config.yaml
n_layer: 8
vocab_size: 16384
tie_embeddings: false
batch_tokens: [65536, 131072]
Below are experts of layer 5 (counted from 0) of a mixture-of-experts language model. Rows are named router (the router's row for the expert) and show model dimensions 0-47. Each number is 200 + 30 x the weight over its row's rms, rounded and kept within 0 to 999.
After each expert's rows: "gets" lists some tokens that make up at least twice as much of what it gets as of all text; "comes after" lists some tokens at least twice as common just before its tokens as in all text. This comes from a sample of Wikipedia text that the model never trained on. Tokens count by the router's weight.

# expert 59
router,185,194,175,254,192,162,211,226,195,222,153,166,203,224,235,234,207,205,236,192,137,166,208,216,242,176,242,244,177,194,192,145,185,246,281,271,220,158,220,180,194,181,201,167,219,156,217,159
gets: " |", " ", ";", ");", "%;", " —;"
comes after: " |", "%", ")", "0", ";", "%;"

# expert 0
router,166,144,178,227,185,233,191,205,146,206,152,173,157,233,244,207,188,188,160,225,193,159,207,212,258,175,160,170,199,141,237,180,198,287,189,236,205,247,215,176,161,234,224,195,223,177,191,192
gets: " ", "_{", "-", " (", "/", " =\n\n"
comes after: " |", ",", "wood", ";", " -", ":"

# expert 2
router,260,258,188,214,185,175,266,215,217,217,229,241,254,163,168,146,168,200,225,217,167,201,178,171,208,217,233,193,165,249,219,215,188,200,207,205,189,203,233,200,214,215,171,224,224,187,236,199
gets: ".", ").", "\".", ".\"", "09", " century"
comes after: "19", "20", "18", "s", " years", " season"

# expert 61
router,179,196,181,185,203,169,153,218,166,233,199,162,176,212,229,200,231,233,183,261,225,133,197,178,233,244,210,175,177,194,174,183,188,208,239,223,160,240,263,188,206,185,249,227,237,177,180,235
gets: " ", "20", "19", "2", "3", "1"
comes after: "|", " ", " |", "-", "\n", ")\n"

# expert 42
router,199,235,179,225,202,174,171,187,196,224,193,205,157,234,181,236,246,201,183,186,184,222,231,210,201,212,246,257,200,184,142,202,150,190,199,240,285,211,132,215,208,150,179,167,213,222,171,163
gets: " the", "1", "0", "2", "5", "4"
comes after: " ", " during", " after", " for", " After", " to"

# expert 43
router,151,199,206,176,205,199,203,226,198,187,165,252,179,195,212,165,252,155,227,201,193,213,170,175,205,108,173,153,205,185,200,171,221,216,231,181,215,240,215,182,219,170,161,195,222,212,139,195
gets: " un", " \"", " re", " dis", " pre", " over"
comes after: " was", " un", " a", " and", " an", " the"

# expert 24
router,189,209,182,233,202,205,271,204,214,196,261,185,150,154,186,206,203,170,249,180,198,209,122,205,127,148,219,236,261,232,198,223,191,180,212,199,165,204,191,224,201,206,165,203,180,200,228,182
gets: "-", "\n", ")\n", "|", "=", ";\n"
comes after: "\n", ")\n", " |\n", ";\n", " information", " also"

# expert 52
router,173,174,135,237,211,234,195,155,207,221,240,234,198,231,229,230,228,220,180,150,243,172,225,193,253,189,195,176,176,205,185,185,217,254,211,235,176,206,159,212,216,184,198,175,165,201,151,200
gets: " on", " ", "On", " On", ":", "born"
comes after: " on", " ", "On", " On", ":", "born"

# expert 80
router,179,237,173,236,171,178,194,197,147,231,158,185,149,248,228,218,182,187,153,190,184,188,190,247,193,220,214,202,167,217,203,204,150,202,231,220,196,210,201,154,169,131,148,132,170,148,161,239
gets: ".", ").", "\n", ":", "\"", ".\""
comes after: "1", "0", "2", "3", "4", "5"

# expert 18
router,235,153,195,185,221,207,157,226,203,214,231,170,236,199,144,169,204,169,325,180,185,217,213,218,176,201,176,198,194,195,182,209,197,220,212,218,214,160,202,234,206,207,202,226,189,204,216,193
gets: " a", " an", " one", " first", " the", " any"
comes after: " a", " the", " with", " is", " an", " and"

# expert 53
router,215,193,228,164,198,221,190,255,220,136,193,194,181,227,228,174,257,208,181,194,189,225,195,135,132,145,224,161,152,260,167,172,223,171,202,196,202,190,224,205,231,244,223,214,212,190,182,210
gets: "B", "S", "M", "P", "C", "T"
comes after: " \"", ".\n\n", ".", "\n\n", " =\n\n", "==\n"

# expert 45
router,188,172,227,116,242,214,151,246,178,201,210,227,185,186,189,217,151,213,223,221,185,182,206,231,186,172,173,194,198,217,149,158,196,245,246,224,180,215,182,210,242,195,172,212,160,179,262,204
gets: "'s", " his", " the", " her", " their", " its"
comes after: " of", " his", " for", "'s", " on", " with"

# expert 29
router,202,226,191,228,162,210,144,227,157,206,198,181,185,187,212,234,186,218,196,227,271,175,159,209,159,194,227,226,236,249,202,190,163,272,210,194,178,196,189,224,199,182,176,180,204,242,175,220
gets: " ", "–", "1", "2", "3", "0"
comes after: " ", " |", "3", ":", "1", "2"

# expert 46
router,178,200,209,216,226,228,208,214,210,130,161,233,188,199,192,211,256,236,208,228,202,164,204,169,209,152,202,222,166,227,205,195,243,162,195,163,164,203,243,224,211,195,163,174,181,236,186,220
gets: " h", " sp", " s", " f", " t", " b"
comes after: " to", " and", " \"", " he", " was", " who"

# expert 72
router,153,234,213,221,227,181,222,209,190,247,197,220,201,246,239,143,208,167,158,216,215,173,144,210,224,206,161,140,218,184,239,198,194,230,185,178,167,212,245,260,200,180,242,188,172,213,156,189
gets: " (", " \"", "/", " [", "(", " '"
comes after: " (", "\"", ")", " m", "Population", " Party"

# expert 88
router,210,152,227,168,235,189,240,266,214,251,185,162,176,234,262,191,239,140,137,199,187,186,200,226,175,232,187,147,161,243,208,244,235,187,159,193,266,228,234,193,184,220,201,205,228,224,177,177
gets: " B", " K", " S", " D", " P", " R"
comes after: ":", " |", "-", ",", " \"", "."

# expert 44
router,190,203,249,211,213,195,185,145,249,191,150,154,201,205,177,226,198,178,189,216,161,161,244,134,239,192,190,166,241,170,197,176,211,187,174,182,187,236,208,168,254,178,207,243,186,181,182,146
gets: " of", " National", " World", " United", " International", " Air"
comes after: " the", " of", " National", " The", " Minister", " and"

# expert 87
router,258,279,165,201,192,246,186,251,177,211,213,197,199,226,216,209,195,174,169,171,243,225,172,246,179,192,209,242,167,202,221,224,160,247,173,190,153,145,174,237,169,228,197,200,153,192,238,245
gets: ".", "0", "–", "5", "6", "3"
comes after: ".", "–", ",", "′", "6", "0"

# expert 74
router,156,267,184,209,206,211,168,174,218,192,180,214,168,214,197,230,207,208,173,214,214,205,176,260,222,195,228,191,150,159,208,227,208,174,175,178,122,257,232,239,171,159,206,226,228,212,206,166
gets: "19", "–", "18", "20", " ft", "born"
comes after: " (", "–", "19", "20", " /", "18"

# expert 57
router,229,117,128,224,203,152,233,220,178,206,226,236,261,179,166,201,185,202,210,181,215,202,207,198,192,203,204,197,249,197,191,255,195,176,226,187,198,213,165,185,212,201,207,190,138,166,193,228
gets: " as", " a", " the", " became", " was", " As"
comes after: " as", " was", " is", " became", ",", " served"

# expert 9
router,173,234,144,220,226,229,229,172,205,241,217,220,192,229,160,184,164,209,189,182,223,239,151,194,183,237,173,198,183,199,162,230,209,211,154,213,236,253,185,188,187,219,231,164,255,197,209,173
gets: "19", "20", "18", "17", "16", "th"
comes after: "19", " ", "20", " (", "18", " the"

# expert 28
router,199,212,140,211,210,154,212,188,241,169,227,225,207,160,218,181,223,185,184,208,227,176,166,178,218,179,172,232,186,206,205,227,187,234,196,206,208,215,157,197,223,242,219,266,217,225,228,221
gets: ".\n\n", "==", " \"", "\n\n", "===", "==\n"
comes after: ".\n\n", " |\n\n", "\n\n", ").", "History", " career"

# expert 78
router,183,243,200,256,219,158,225,165,182,231,176,150,184,158,223,176,181,233,189,245,207,170,167,233,176,291,162,223,189,209,221,171,180,235,232,210,165,193,174,217,234,195,185,196,188,203,171,173
gets: ":", "-", "=", "′", "°", "):"
comes after: "\n", ")\n", "\n\n", " Website", " Genus", " Coordinates"

# expert 17
router,143,222,135,213,208,188,175,234,185,201,198,184,149,262,213,247,204,179,197,211,187,175,224,204,214,184,213,213,237,184,184,216,167,200,208,207,173,187,265,214,192,153,204,199,171,166,180,153
gets: " |", ";", " Votes", " Candidate", "(s", " Title"
comes after: " |", " Votes", " Candidate", " Title", "(s", " Apps"

# expert 40
router,214,192,182,155,212,229,174,230,164,188,154,154,194,200,166,153,198,199,247,199,219,205,171,206,195,214,238,211,267,190,192,188,218,262,246,215,190,174,250,244,193,260,229,197,157,197,220,265
gets: " of", " two", " other", " ", " three", " all"
comes after: " ", " of", " one", " number", " and", " with"

# expert 70
router,262,173,224,135,262,167,200,160,168,173,198,173,234,147,227,168,150,190,238,198,171,226,233,178,211,255,228,194,214,208,164,166,175,224,212,245,221,209,186,185,229,214,206,193,180,233,212,198
gets: " the", " The", "The", "the", " its", " an"
comes after: " of", ".", " with", " to", " by", ","

# expert 95
router,244,117,140,229,214,183,191,165,221,202,210,259,145,185,191,145,188,217,219,180,197,263,111,215,212,185,176,204,202,186,214,191,235,196,244,187,241,190,211,210,224,153,221,217,224,222,236,199
gets: " was", " is", " were", " are", " had", " has"
comes after: " It", " it", " he", " is", " which", " was"

# expert 68
router,181,214,184,239,179,211,145,238,212,237,160,188,201,210,249,240,232,227,148,247,201,199,211,216,193,213,215,202,201,192,189,201,232,230,167,200,243,176,139,206,218,216,191,159,192,173,167,185
gets: " of", " for", " with", "1", "'s", "',"
comes after: " ", "″N", "°", "'\n", "′N", "',"

# expert 50
router,203,211,152,221,209,212,236,190,230,166,216,205,263,179,164,194,206,198,205,183,165,218,200,146,191,212,238,186,224,235,218,248,166,225,229,204,209,231,175,173,213,202,227,140,235,203,192,183
gets: " in", " In", "In", ",", " during", " the"
comes after: ".", ".\n\n", " in", "In", " In", " end"

# expert 81
router,210,214,202,173,265,199,271,177,189,214,228,236,246,179,169,246,207,189,250,163,189,187,250,195,212,234,192,135,225,182,197,239,194,228,222,177,211,184,184,184,229,215,209,213,226,166,211,173
gets: " the", " of", " in", ",", " United", " County"
comes after: " in", " of", " the", " to", " at", " from"

# expert 90
router,197,197,166,241,220,225,180,216,215,238,148,173,177,175,266,239,164,219,174,240,229,201,184,225,189,207,234,215,172,173,190,177,169,190,177,169,225,228,212,166,161,189,197,185,218,152,157,173
gets: " ", "20", "19", "18", ";", "–"
comes after: " ", ",", "20", "19", ";", "–"

# expert 7
router,257,224,184,155,199,195,224,194,186,219,191,165,178,127,222,204,175,203,231,158,184,174,239,194,220,209,217,212,155,275,213,159,179,207,229,186,178,126,253,195,238,183,165,219,162,185,206,174
gets: " |", ";", "%;", " -", "%", " —;"
comes after: "0", "1", "2", "3", "4", "5"

# expert 31
router,230,178,188,188,174,164,215,197,224,213,199,234,209,150,220,195,200,123,263,208,196,180,163,172,253,230,230,229,171,202,273,193,216,187,214,221,194,208,208,228,180,190,177,224,205,176,176,197
gets: "-", " and", " -", " –", ";", ":"
comes after: "\n", ")\n", ",", ".\n", ")", " |\n"

# expert 13
router,216,210,163,196,177,218,229,190,210,164,193,247,217,198,232,198,209,207,158,192,194,215,155,140,188,200,189,159,161,204,232,253,175,219,253,192,189,254,232,106,212,238,217,192,248,187,261,234
gets: " ", "20", "19", "–", "18", "17"
comes after: " ", " in", ",", " In", "In", "–"

# expert 56
router,212,216,225,185,163,187,186,209,148,190,176,215,192,196,228,225,173,185,179,218,195,221,187,220,217,249,217,218,183,215,241,163,152,230,246,164,205,236,243,222,234,213,196,178,205,159,204,182
gets: " ", "1", "0", " /", "2", " +"
comes after: " |", " ", ";", "°N", " /", "″W"